Below are experts of layer 2 (counted from 0) of a mixture-of-experts language model. Rows are named router (the router's row for the expert), up (a neuron's input weights, with its number), down (a neuron's output weights, with its number) and show model dimensions 64-127. Each number is 500 + 40 x the weight over its row's rms, rounded and kept within 0 to 999. Numbers have three digits each.
After each expert's rows: "mostly gets" lists some tokens that are sent to it at least half of the time; "comes after" lists some tokens at least twice as common just before its tokens as in all text. This comes from a sample of Wikipedia text that the model never trained on. Tokens count by the router's weight.

# expert 15
router:522457465596443608503486441432530459475483501442491462498520492476551494520487495478581462512517548526509484508477496571521460544519509458457480518547530533384507516502495445518556530458479488
up0:518471533513507462531495523550460397485524483534539462614559515454515521503565511482479434499503554507474478445571530450562507479479472479441482525479553462462425452492490544464524445522458513
down0:519458491547507448493500585505564416500513491554513445508538580553455498558561511508491443439473546529485499474566556487535549495464464434543455590510527459530478442544522488507455477487446536
up1:466501484598520567519533469458427496431509477456514429472507493480510455496552481544520535519544523474521494490476527524504452536508539515559566478585505473444511468545509503460535497522500495
down1:501490541534496545472458489406404464495492527540544526497514473488517547521528597490506505494502548454551547505408546444554407520566491531474547462462494457506526501543509539537472490570478534
up2:528578505537447479558450462488521471515540506442464404509511520433532528531506515496599474570605482507475462483498517551484411507498540445495460519542559482399465465516465473506517477455481489
down2:498483475518561502440454493449499509566555458474530491576535455492508479550546502510550489425471470513541525508506521450515456511489530452542477496468480539586554513523497472509557517504443551
up3:527525540589453586575485506446534479399556477479537427499536510451523519507512460495569485505481429485518470504445526572478428472507543465506491540501432480376493488441499515499483509512517445
down3:515516563480479474476514540577572498495519492493535437503513542478523507476513523460406497491488479508504535529402380566472495483404556510459499509510563533509542556478491440487463540455498510
mostly gets: "ã", "ac", "ag", "ó", "I", "é"
comes after: " L", "t", "p", "k", " l", "y"

# expert 22
router:477474451616456601509529478503523483453530487459519447513523482490519494478516470504521417542525532531502507515492551580505463568518516478499516476520482564395534485541469467519540455500520491
up0:513521443498461485471501445503475503484537480515532496521460466566486476448468497497480489545508546508497531500475581521490471508472446510498519459480501558483544483525501562496551536532538523
down0:452550551510505527565539550518499512542543416542441489453465515481528541494500522526461484569531494533538577532501490541500490469525432607528519438492482468446513521511561565485467511456568563
up1:516463533564476529502444526390535463496488478458497409511536510386489520501477506476514521469541493449564478468484515532468483498548526421477526521581523515441492525496495471514526454481519511
down1:468505540453521521495525466496532511480439537458515506490520475494507522633498511495533461447527520464520479531556545512567542514544482466502513529423502487417488570484580560476532487448553530
up2:456509495586455536537458479498505498495515591461541513556493406531482505537538480473468501514538459467525509519487591482498508442491497466534492549505539531467507574532489536503528569501425494
down2:485435453515504459491427523480475511494503450486524562526480428559467480528464468485466529476500474431541531456566499445470434479414537551528458506444473577551473465446492561401502482482521521
up3:539453452543459494418469453439543441450454529474492476489484495492580469440549465502526472471520517494558577492497566548390457545498467473496497468553515572460496499529435525474530488522488449
down3:486479503586537517566503459507523563536455448441540512498470535459466518591518566434532445459516525494477529527465508534527546542441541409493504480495498500513532406571512502521530563535427446
mostly gets: " re", " Mar", "−", "č", "°", "ć"
comes after: "r", "er", "m", "l", "u", "i"

# expert 24
router:500507444588465566505507448473529454454525531465496459515506496464516478490530455474506476513508472530477506462473550564527457562514495449483526491539569560391482494547466471518547483529486431
up0:511475475579502503449569482451500484459492494505480510481480525507520499494563521500575525523494525515552498520476510592486447491493498448497504493529460529428502527490368500474574471473493473
down0:494473506487501400528516502497534541448472409562499548513561485485510434516527469466580520462481504493401540509543549461495551496501511499468509536465504497550535485486515509493509592561451524
up1:523495386491479537549557522434495481456450479506502400477495487519489541523528475488524447465489533445523512472465487506505387492505559516504499494582506520390547484481420501485516469500500457
down1:546513585510517493400484458469473587524503492571471513522483481466498475472532535581502518535529444561504595599488449458509537472575537501537498470564502546532504608499541537551455507515432456
up2:565508410577563480554461446513499475450515497500553439556415504488502484518517507508557433573493482467472494537445543559475406516475509478486542517585477513425526444473496507537548571508498465
down2:460557493511378438471426549546514477455417487500484518508468451446497436525424561564522516476507469373486491530477491469509509510467524540570457516490499519517449442477454469452490528467527493
up3:498455459505495565489515527442598507392495487497548451553510476492607545537525484547601529599431559503527507543460499562507441501481496501465510525511484500441526561460499430475559530505525508
down3:555495535464461495498494476524539481525473410523359491484471553509466479488396487527464504461520482448540496578530429590492524575567537531535495455450490523520503526497459503475485467538497486
mostly gets: " Mar", "½", "Š", "š", " h", "ary"
comes after: "r", "m", ".", "ut", "am", ","

# expert 60
router:456474461578485630530488504467555436436512471463524459487491496486556537492498467520531455563513532508522466479472516581507465532513520469476477477531491502389496539521491461472565441510474476
up0:523456529507431576470495471439496413448458511466522499500474432496511471503484538490550550462464486495597434475521493496543486535505513481567484531537484439494409458459465463496565450453507484
down0:542457550460504473474460540565464537470581467465476578480457510528527428560444465555549478497565473516467438420556553504564591448497510426521460522460473500515497488511455500511535508481444489
up1:524481468635553515530522443462516361451491526445527459504494505465521557513493513497487537511486524535495512526561497525509438477564481460508556602530485507371487484518494547466513552493501497
down1:552493494504458480476567468528524500532519476460498458496523514533483479510499424455499502453457516560478493493565523470495483507536456525543496470418510503499513550516463446486500581405523514
up2:531522545542527535490447464513478470498530450455452523457436528453489561540502477478456410519502447449503478544474556576498451540557456431489548532558433434482463513470515441481479465444487452
down2:449468396453485548528452553436506514510485552460474547523530554482533451444482581540524490491519500511535461490486451459570555488434540486576524471484474557508451464494520549416440508519556466
up3:500567459561462545492526490485540432494509519491419480583505536416494512529525504504586522518492511516500497440507518508487490537545559457483507565543438472440521469561468431492510507555513483
down3:515440488493480473480460558516536526518444468551549510481475459556552465498444545517468506508494475548492517529396531493545509489467494569539519438452616511491469493487435466469564477500472451
mostly gets: "′", "_", "×", "ight", " Un", "ct"
comes after: "c", "v", "n", "w", "le", "ac"

# expert 6
router:547479459602467605510487472446513453484497478453490474500514514488532507501476483474553442499522505521499503502493526593495459557517538444460501513566541551386505527505509466502557527475462472
up0:514525540512506548455431472433531442457479538537491482437506515506445494429501492483553516512581582525466528454512500519477561504410587495451451439442473511452481505531450457495465500555501526
down0:517490488433455449533542510481460527476568435526535489406597544564492444548500514482563430550538443511488565488517540463547550457521514461463517464538497514533507460435501490491518497505463543
up1:535424527559523505486558481445431523488483481409507461471453519424484530493493526442539473476502497461512445483567444521513452504541445518560452503529528471457446519453526577521553507432529479
down1:491509465407492361454492464567518472546505486486557496438472416476546535514544531524479561474487498466522521572485535458476454489469474476482516502479466493547524545470478540524518590499510506
up2:476542494559509505545498506488518423494465491438482442511516474516496528428555421467496533505534478519557482493493515589586439499437530474551524558537476502415514463494510517489501452477445494
down2:519543439371492452459494520523451503506512546471479510556551505502468524527571518474529566498474517548528506491434478533472511507525479452560491451498516468536471421414462482531470491460548455
up3:443519474564474501550485502473513542492455467514455396568454460524552533545445424542458517503463554478545521445549562482542469451542512459492440479477459564507443380526463515502497518413454454
down3:480594559503516550491471522497587419420476568601515469424518499474454525446539430453509516476423585564524461525527402516512527450511479479532482525516477530553531528489488507519457440599503422
mostly gets: "ic", "ac", "ag", "ian"
comes after: "p", "k", "ic", "l", "u", "t"

# expert 16
router:527516491550487556514459429472567448418471478422520436456483494524561508525514452463563474531515504548506483489493528623519468560473468472466506487535516524378498503502481487520534513502510519
up0:492486485615538514493534491489562485459478485470497402537576488475519459493557497514510493490464560504510515472540563554505437564546570447518545492505481469440513509490432483450587520467431472
down0:514468541543507483451445448478442427476512498431479498479516500507510544463534498435427532506476476487527513494540484532488463475523493537505505500564454539522534487470483481508446551506516546
up1:518526475535514557473475484451547441481520542508490454529529454518529524513534470508518522546471556490441452485517550510543488513539502453521488516550520547417517477478359411440518474453459480
down1:493524434531513456480444441487532437425511550521421523453507504549502484509483429609549517467561508531539540507475457474458512503527427544457529484551468432504546505398465484522507475538480441
up2:523447462562452543498501518485525477451460503543492478524481475482466481470527522467524460461480509523566468527550575502481380524495516448508514468541473539373550486541528510475555477518488476
down2:501527476603492451570487472530468442423521443463538506460521497558471480505461489485511548496549478470491518482490538492445489577487453514507469513497466476446516533490477501518513496411525531
up3:556498508532540533457491493543537519491496569504542503477528516532473512454545443529494385506461491502560452532461492619490527567478521479552492476549426558457515506530506536482487518498500506
down3:501484463428483387506419461485494483520495483516560450474524539476490490504539517468469464552510489458532529542549586531518445404518531572493566461459444415509561547507531463510500499504519523
mostly gets: "−", "า", " h", "½", " from", "ov"
comes after: " B", " b", "b", "B", "9", "3"

# expert 18
router:551479447585462611507484487432525455442495487442483426505489494480526531504473492499565481520475539526520512512527540570505435533554539455480524519559505542389485504485464473475548505494516501
up0:530502464523540562544488526502491452413510494525468486511464549595526520457478513528495448508578466500518542449561478519458508481508464498525498544467471479486535497499535510544443426488477432
down0:553465507435461513490586538559432536502496475444522594481545464491513471518589485494488441485538430541585567506442498453484460531511465478547466521503431465475500485546468473526503468464491481
up1:521483515549448549471500436528513372512503530349490480500500526524586503501578512486595508506474501560527443493537539561553408530487503470475471483534473450422496535514445504498511458508484492
down1:529520465541360478480493436519530479573512543468495481560435490476510492521514569541515522491442552462553469484545472458435542473507470480491509504530444470508496532541504557416505502566516506
up2:485470533506491623502545533454515480457527499505486508484573478542462520465506523520536444539524478541514565477542491529516521596522589475388475497558541508458459517496511478464525440456532508
down2:465484502488483443464570420513545464433546525505478482565446480468516472527483536596483502498466469512472522522428565404468452520491397523511520497521519540559499499534517535535481478457465518
up3:562498514602547489423481495505510454420454534507485437514462481495503456415506484515536548510446548484523492510474539559459468533481486501509486479576489492447486458467467500510511568509503501
down3:501492501487517455484552532510494479515496486528456526545522554587513516504528507434574494526459535484478510501531552575469447511490513463470536480517561540562491522507515578446384498596509521
mostly gets: "ć", "า", "č", "ir", "ș", "ov"
comes after: "1", "i", "a", "f", " b", "ist"

# expert 51
router:503460490550500638540509478438559450408515500405538490483488488520530526508521476460549483525472528495507496505484531570548442542554489476470466514540520576386516513508494461452537445472463467
up0:516517506493504611561494425449523486494511436468533496469532516515533473459517502566534451513512512510559445445507511554499500527527524505523478500479512516496493479464501453492503479502545470
down0:511480545468511523515459524579492530453521562465477537503527500531564498445454475483445492500436450468512494516484441499461513462543568446471458475566472516508438499481574461437482474449516484
up1:501542438506517476431522482569457480523476482476525442492479469445572507545493502532504475533523488508519457524549540567486461453491517490501539502561493474423455553511504514476552526509486503
down1:434523476489544532505535503549549567509499517508522545469557587517540484501478523512565491503500561549588585434505504546502472488582494418477501531512562512474491538456476521467523443505487504
up2:505487511539492455530496480554519516473494478426475478538511451529487467529512491465535511488427522438554523529505549502493382452539495541469526534653475499457550453469523457482478471486503517
down2:462553568531463495462540487462470483553468536511525580519494500511466451538485517608492527512540489561447483478435500532438506427523424513527504494505466495499607536568453512550536469488487485
up3:504438473520501535506511460502504432497523485415470485551491576524531526497482475445522501565484510505574499482526470528546489539490544472476430489503471520454495513511426414566495573513501592
down3:540551464618511479517430539541457480499527486490527488486499503522556465513509520513526526429507501549542546513454426501529505551531481541453526500513425436548440523530508511506431500555485422
mostly gets: "ment", "′", "ent", "est", "ess", "ity"
comes after: "c", "ou", "in", "2", "iv", " h"

# expert 59
router:513504452569491583507474463457537454481512466436512440521491499467544534511524457445547431548552493515490532498501508547527456504525489455486508562560502483388507526496471476489608499478509485
up0:453459521552475478424505519495525478428483486467527413556531511497519511484536421451558469492499421524490527544506615612427416488504516497458490440516535540382532476554506509466506494522462485
down0:466457485491577451467441514453497512457432466468446483466550488472479530491501427541478539455422447506536561458504472535464542532429559527494525501448486472431400510535528456544488528527459447
up1:510476536503492535535507507434472471408536569433500488525469514481505425491541473425547578503475513494548554530523553547473407541507472482522517506520453469350525440513446490503483491511520435
down1:498486517540506558524446502585444525493396456514543593517472499478454469487529428479550503499519479484463523495490470458462470491468561559431484472464476501531525537496430468516430464454500489
up2:508518482496501473514532521456490405518524455471551475476484468521508516560462490573547553505422531485470448485495561505539461540448459477496497512517475523463502466545485541531469521482528494
down2:532478480502549422523440401469535521513524457594541483478506451554473511502510470575527544527523476475541443507520516442562434461493535515446536440385438507553514495482447517494419502453468470
up3:551468406526451546494530476517544497493496548488472432503550537428527418499511492477525491451452478550474517470518514508408487529520534458538468505576483506366457438520467479536573506506468444
down3:487476477494410528527538524538513568471508571452404476509521517483578462476503476476479412486469551550579550433551604457454472483504521471547460476503533554456515471442533463456527469474513496
mostly gets: " I", "|---", "\n"
comes after: "0", "\n", ".", "em", "it", "=="

# expert 33
router:510472476608445587499468466396504445459520508482505427510521479496552472477484481488580491518509519510505487552497524610505386567525506407474525503554520527401491467505493461474534507469491464
up0:584515534591471539474411492583526419493483563479511505526525498510449518517581466491474522516497486534446521455478534501536528514443510511461466480506531524477538525562499442480487548512446483
down0:454480601536505522482514498541525547552529458471525572519541548458525448567486559511540514447537527482491460462498483547529514563488522525477423497534509540510451525549539496487534530509511564
up1:492500523488528585475458525505531429567560471526478448451545510517520475477507475468543501577489544522561548453522566542523420528522563523506488462563529474482453488456540474523522499505446515
down1:526531506451527470531485535535549499473505466668481547520503534515511541543442454502487572531502499457472519473502514521495507512460491529545463521528460492492478431496592500481466511485526494
up2:526484438542521541511487441489504448505518524455519413493495532407516527462489445472492481551466483449533505507470569534586506551463658456500517499535522483415571532479418484496492449518546518
down2:469483463481521537474560477547579491520475462533534464416519394488532515478518495504508602543485483465544515477459530438499442508540433486526555559436478535466507526538472449486522493490490515
up3:479545487495528519539477472489499491474481544454563503463524527544554464556452560539497518517476447562492472527558528515466446505518529535506543591538524468463490507449536470573465516469532482
down3:526499515502528573528529505521449496493520418443519561510415469479508459519568498523465497487511478498471629439550538484515504503471504620534550396487532488521472468519559435506495464472524562
mostly gets: " The", " P", " O", " St", " C", " Al"
comes after: " the", " of", " in", " N", " The", " S"

# expert 56
router:527485448603504599546464472449511475441494513446481454497491519535494512483522463477514461504539498531506502478459547626513436533530504457508533511552537546423527494525467493474544497487492484
up0:573490523514507523500478490500481439404427527531555415539526526482509485442510510462570420536486526515519494468503501533501448477486513465499413517513547542378535467514529498527562458502529464
down0:538445542444464474547496536520507475497493482537585554519539458456482557530490557441514527489501481511494441437503489515512520453448487483484476569480549456502528521482435490490516461479544455
up1:434497525496513500507523553483426383475479417504491543578484536549573474496523487519505488570553506484462545471535478509521521487462535502457491476541472461454426579494576444533520419456502570
down1:519476507445510471601511497515462467489568443483522531562504526537556492568511515465521470481503517486480557444512423456507537510497514550492512440592595481536521497429542512490487438479504562
up2:542548538493469493562467494447510525508425517492452464426465503480470543539539483461505534491433525524537424462425473572443424483493504523461444546549479420455450478556467490503504540543463511
down2:515452522504536411482384478511491480533499480445541506480514523514466606497438473483539479546530484567507480534437492532477489526456482571432537493503460494517511601536505531485500459456494490
up3:498533471482509550517541503559556483462533491492529434484560493565486518478565507419529443562437531513460479427461466529511422569484484470541452459502469475480472426535478491492487464482456529
down3:478499423473483490426554514533497444467547505521458480518541410496554490539545536561381494502425482573551510501470536434512462477431520487460510454453485543581530487461508567485492514542480505
mostly gets: "′", "|---", "ber", "ร", "о"
comes after: "0", "em", "um", "|", "n", " o"

# expert 34
router:521486472628467526505479475490517450458523474413534479508480499501598468492520469531521481504497528494508493494522539617484413542534499474508521473537501560420481484520456501491545486458476482
up0:496548408530414487475464398523481523495550502446492482455518495475566497548449495506519404535519523522486506515494531519489480526446542405458499485584579459453443456509506499519485529476485523
down0:589501461491520494514456515514457498469502518485481543459462548461515513490512496566555548525531474451504529500493463491551520520410430470483514596444386561479505512495572557526493533467498536
up1:518496526528585523544505495507456501471509558466521490499505528538458497443500529533521451492552532520498504413479551598488436507501470506499438532501477480470514520518513447520526512493545530
down1:513514446387548474442465563522541499500493463464521645494519563549459496481511550555541504555503484524449491528491424504467537523509486571522494493437458504473489552500529527471513429504536493
up2:564535474510431502434522549561584453465493505476559492522453492462572427493488414528553510523473445439483465495516480531423389522537482503565528461537487488496473462542453557503482479492481433
down2:516512515375551418491473506499504476519473494493481466453509555564548519467458504497571432511548512453636491509497446503502529438496493491516535484421499484484541445513470488435490503505510534
up3:530493392541489512525498444484548471508468474504538500543491533479498495449570463520483526486541569534569520547558456483520398476494538493586497503521492499459452486586448548486540521490559537
down3:448478453466480369506452511449579450537529512483513512529560504503517521533477455446497436483592467520513502563509457464493475519442469508467511553485514496583548493463436435489485537489490527
mostly gets: "The", "“", "age", " The", "\"", "J"
comes after: " ", " T", "\n", " C", " (", " A"

# expert 28
router:512497464579483564520440469431540493473512532492493429493477475506522484511532460485531473568530474528485500501451530551535463550522526443495543465573529501395496487547486509458556502517466476
up0:474507437500519529493496443573490412409450471403544482497498543503533536523520428498525470530508524507509472462470506546530441466470500427490477537496470545416505527512501469517582426496489417
down0:417585471504511512544487432486495522425530548568543517566491519473466426475428501511492460493517558491406519515516530432503462547479475429497471546518443541494514484574555476487517491510525544
up1:526556501567592558485495514511476423507521489457521460538483461488461532523495476492598443580539464459498496483464521563532450567497489407454457495537496537412499452490462454500515470489464499
down1:538522511479494464470516462556456552510464532543547497497450486462573528504495495488492523432478490440460438526528493502514551494485441453525534462421462487482581540456487579522470503489406563
up2:504411506539494585496516425509532451488485487456551451505580522450582468484514542509540409535503475529556494535442516599408402538480498481532457509506515511458497472492453489535467487525486490
down2:502481404543567538521485474464505458520531457486521414522507533404500517531539577466534462504562469472553513523403496419494509497559454552517547516491499527511507487547532478535474492424392449
up3:529436488572498489599451461475571537450523569493522492513449485443563495466457480530564461454568434544486471553563506547501504495493570431511572519503496561481410527448524566502501489544502503
down3:533535538497502444538502531504472450510432487534519400494545503483565436481527502499477445549494444493430437516487469485509528497546500527464502447435526600451537428482536456543431417524522475
mostly gets: " b", " s", "ș", " from", " the", " L"
comes after: ".", "ut", "m", ",", " of", "im"

# expert 54
router:473512466553465612527507457453520418447474486431490423514518524457548518477525472482573478503518531509496521515475527533518436537497505439515465485571537524414502498512462452446558476492465465
up0:538486484490495486426555441480480434496457513432461475506487496450463530516522525484504449548444413511447515486500526520452437492580508547490413551503499508490462438504480573567608502502522527
down0:529469468421537383508510452491437492516523476528462475473503483490520506527540494489508506534457415428443479486507476469456558547518534556540507527530576514513500453486493475491506468481548522
up1:525477462628478546502456473487491479461528575501525432524510523511569467474524506510507444551521510528475511452495525552434417549525531467498491469489516526412447489537463486477598494575522523
down1:444529459446502437542429488504502535482488522469542453507475513476455471489510459507499453465469588508443456499533483491503463494538423541554502496535509470575497493490448550451453478504515485
up2:523555470560435513476463402434519463518535623528540436546480492502536459511499429462520520530435601475500434543458495512488535524507393514490441525450489530440494475523490519490505523514465498
down2:532505460448506481541472541464516558522549476512476511468467491542448549548448531515498531530584527471452577526434533388518545514462494558465552543506485544456466453429508460597473537511551469
up3:487509520560508511546547495527581469455498535455545449471515433595551383487484500448553492500423531479570485511512523512443427485501478544470502494561516535495481436480478411480500496508539565
down3:481504473476556532455623467488470509514394486508427447483482455474515540537509525550511478459491480498570495487620491482555487432497452489469532500467446473570550514449539443485547447498472489
mostly gets: " as", " I", "ity", "ight", " K", "ber"
comes after: "n", "c", "0", "==", "ed", "or"

# expert 21
router:532489435571485596498499481464530432467472465441519463529528494489519501505512463496538451510493490515510524523507521584486443572505480441455490476564519517401495513515460444492505520471508481
up0:550435547570514497480495516496506488441468525494481431511538473419476485546440469507486488466529458498513478470582495590433434536490522517404492488467545586463460471520494413474524517500482408
down0:505490586461471426550527581509473474500488497573501529554560594565495492532502498572477534516523498467470525510447534487517495529433434602497543490468445473512495493565478471453570493522485473
up1:430448537512482541449525517584617496423503482498526511515520393531580512493551524493489446496488455500488566515549505562472495505450487467471546444514502561478423483575505563453494561492525521
down1:411566516503523487531504510529471450442526481589454552452441456504474505545501458500537523510445426471473546485486468538499516533454438476454484488431510444503481572493492438548539500426505546
up2:530521511569410503467477469526541456484486474403495385516504490497501493470495482483498491527472527511566525452411519542520506520518502433480488437591509536379481498551533466511629424457534473
down2:523494493459505481477518474495480464433471540505480535547513474532526458470519479625454508459509474479529445523523498497459524532493492504554546518526533514511414519533442405538520417471514517
up3:469460497574514552478548515505520427463502520495482501484485484426542509526474481468538489532517516493578506479497569530509400493485527467511528559523518519415486516476507554498574501529546414
down3:501479477513523490545488488530606506461520555597417519468502536511418429529515516492448513514439546401496511467585494509488471466525494477488560458501467501523617458525489510496537456521432522
mostly gets: "ell", "X", "*", "ill", "ł", "ir"
comes after: "r", "p", "d", "u", "b", " a"

# expert 8
router:504510447571486602528546503455530448420483493447506460484499476481556517445526434521509452529505542502522466472496498556480442514508523495484506501543500557422467471505458440457569442508514485
up0:486577548591471511476545548562532414447484518495487486479499494528572479468450480512534488510492529489508576515473515554478461453585516499529502477534493461502447503470491509398514480444457449
down0:502486522437592453468471546534523518472534519503452489467457561565568555450473500498543420494509505480555472534534478488443526482572445545524527494500498514561591537455482526470450481555477532
up1:552497428524485558515557505533474496463530504506540502542486477478452463542471448448466487480458483473484509575537486559513501480619526486522475511489570531496442515564490483481497571507470422
down1:505476501462491505434503525514513530488536429483401619527511563506516426451457489384572449478516510445450560592573552453553429496516499490455511505526520465535523478526568547547456511478467549
up2:485557444476494536558519559526461468470495433469483490422485481495518511468541441524478474551470507438465561503452517478507508521515507470520474435551509598475492561488478491512527433460398460
down2:533476503491541453436442412493451586510486507551422512566488510491518516487526464493472538505485530530484578492396484512518508518528569517522509546523454509532558497513532555515483508443496525
up3:512499427521518536428533522513482477493513489492496477464538452509526570520465530469513426519578469526450550492505499564534512546472590525490500441550489534497523560580471518523527496477390502
down3:480483534440455485497516494492480525599502500521415560483459546521498496547547528505496469470543505462474511456466542465567508576510504480471513495496511515484472487498565462598515474454489655
mostly gets: " U", "ian", " H", "on", "ol"
comes after: "re", "ec", "1", " f", "e", "le"

# expert 31
router:545450472612473552489482482491543486454484504414485440509506501461545509506534427481533469499486508482501518489473528571531411567517505471510491511593526523410468477553518467498523496488488496
up0:552469413496476588478480517449487456443511532474506444565528532457487519489525507458530516541604458456510510488543535604474452553495477503513485506471498556424535515557480449477480493496471495
down0:435469541546446498520455522530539529439455458512487500459428480502521452508431515497551519507476504489561506490442471509365454384488485526507571558517454500543509505482506496559533512394483509
up1:444515480657468524506399490460537405490497515459523487477499536527513454526476527502514475557525510535502541458573543523525521463504592418565527489532471516435547533484458479534563489567512450
down1:453438505455514493531485438527521504524482484537465573472489508448457498504498446504566507558492506495431486500490551476477446411484487514563469465463477473563489451502509484433458383508456527
up2:457485527537520502480474469463516406480532515422499478474468498471563524521537510497561546532534519520490489507507547484507516526494461486494494474575461521349560513519480500515484453498471517
down2:499488424486517551447455474491532484442431515466521496497487453463527482474486486538452537591440405452566496404585524535499546459476551569525537539459421543504445443464523517520465487479511495
up3:541475461552495506455516497459482452479483460526492481537467462531499491435485496481572453576497481477539522470516527504481511553519573431497503510522496519503551535518471481482523490462483436
down3:495446438448502480521518536501465480537489469544505495512504474494489542470490519453485513516502443453514551447527490501499510486545533526474541467456535450561496541497512509499452529378520489
mostly gets: " h", " g", "−", "±", "→", "/"
comes after: "u", " ", "r", "an", ",", "b"

# expert 52
router:512522468567487572496497443441534391458488465473524419517520503482550533495534467498596470532502530520482485510534562557524412513499499422511494493595509528436541485507480449508551452480473472
up0:549523525539424474549459427487538439496468447499483494516470468508517479444496518568562532594522525543482508503479530483497511480516494495541516490527472505469488568583530514517464471465536499
down0:513492557509529457447505475533511487552557543507432528498491493480471421511445538521498416487538496514440525542442520544523424500568490466494529483447553503503513525516404495487474510425525561
up1:496555550518486452500491450478491534472525504395543513475436454480567448471506516522534433504499456510466446550443520524482445581521536381452552442491444551497492541502537562542454477547493460
down1:507515528463465501501502543501449495495569585395431564519584548473580413477516563480577435504550501504539527469469489554523498499581501435514563538572530527535475515515503506484529425530516462
up2:525531532497502477473476454444495480465543481440556461499443434484556486471513536474545499524480542489424464455457500445539426581498493492444452454606507504446545440486529534534537433445526516
down2:566516464514450517465455530499493513547525555481469533477436532445432476490454521478486559536458521499477559496516510535462617472575457474517530485574558561477508508427501521517465519427537556
up3:481504469486520512506454479504445430458452449528492489538501428435496497506544492504576508481528538531550505531493466518486501481479497423459556491565437469476503483508558467464524458470500413
down3:422503521521525425548558487499467469478479512483535504506466475501484490531527493528470487515462435543544469478522439430463448524524480514487479506475459502589562494533521517526461469576455555
mostly gets: " as", " K", " n", "),", "K", ")"
comes after: " R", " |", "2", "0", " r", "|"

# expert 7
router:514499422553469557544489418502505418488497504412512442503513524452549497465499446458580503528498561470486497478515512535504430527477488472495458526532518538392500492517501451532562507505506498
up0:523466521523478506495453489561583459525490443535511506494480481439489453442483551497521590522504525478461485480522487490555471597543432493505466506498547510473514485555499454527532515555502522
down0:518514557545535459536437496526452493458509422456506493439496441553600535506502475488451491470428387471535529497512458434482500482440449498479438511527445482464567549550550498533516541455507510
up1:499473560595564508523492465425499506447550519505427449490492427535521471499461497484553509498494454512537515539512577520505491529544509435461595448548520501380508528474498560473535498487528447
down1:463487486489426514510517510443488486519532476575559553518631487513519458500493541591530466487465536533455523487464477505479474600472503523536479603563422482497499428446477542480428447468475491
up2:505507547536486478565495494555562463467508411486557517491484540466500566433521505506595451541579527468472459484497476490518443548433462385467525526499464452487543507505552485531568509510449507
down2:478527528511527380536469601516507548460531499464620521559526446551554537473452440466470486461490520474505534416508560517493505586484512465536504545485458489566558487482450455475556527517521526
up3:536461516638525591455512497477563504489498462476579471463522485441525514541495441490531446543493512533538513526484563586509479530470602500508478492524543477443497486467503508453545470481490453
down3:403473504510606509526502522536581515540565465485477452460539551472526506583481517489537539527559562531537492438540538535532516475425488380606477504480487515486419461463502490464487527484541483
mostly gets: " A", " pl", " ex", " a", "ac", "ff"
comes after: " L", " l", " of", "1", "L", " E"

# expert 1
router:504483443608489563506476462462510408460504489442499445510493492504533489510517459458549459569501531514506499495472523558504418541517493453477476510568490476404520530494493437523541507466473482
up0:457515461579506580574445524449529451445494481462470471499483550557560482503475521462516478517464478523528463473536601547482391479509576472517503475559518524424484472507495486516598503462473403
down0:463537477499453516527465473506492570494478509476500519471489552516444508564476471473526407460467536451453500482503421414433515464554515520526458521509484468518518414449536485518525429461552487
up1:508473479596468473516466491510467442489521541498508449505550467518473485468492474506470422580584470503480493507474512501527450511508492475456443504537545468472553521467539446524508534513540476
down1:485543460431428490457445496606506451526494505503474473498533482472450466512488501562560494502529441476468474525530553491464515502486430473541516533467497530545556486522466514470528485471479452
up2:557489520493491531499550491487444536529506477475524464493558554452476474500497503511611533442540458474468486542548502478462538585445475473520464491549569491440535554491531383471536426517482460
down2:535500513488463493512465480482521526512423558446553557481565527518530548499494530453436487440424486514520506528435485488457451418512463486438452468526518465511478529502551493481508468496588479
up3:493418510513503551469568554437518495461449518505454509475484451519479478581486448496495481517497491483525514445519521559520558522506549536490514555515548519466527502512553425517609451455455568
down3:541485441561508590470511482525523627475554489510586525491536496558481502501435481508436566527545508486475479511460507545517500470453510451502538535468536465550467538545493468464502493489466552
mostly gets: " it", " A", " he", "ff", "&", " S"
comes after: " m", " M", " ", " of", "–", "-"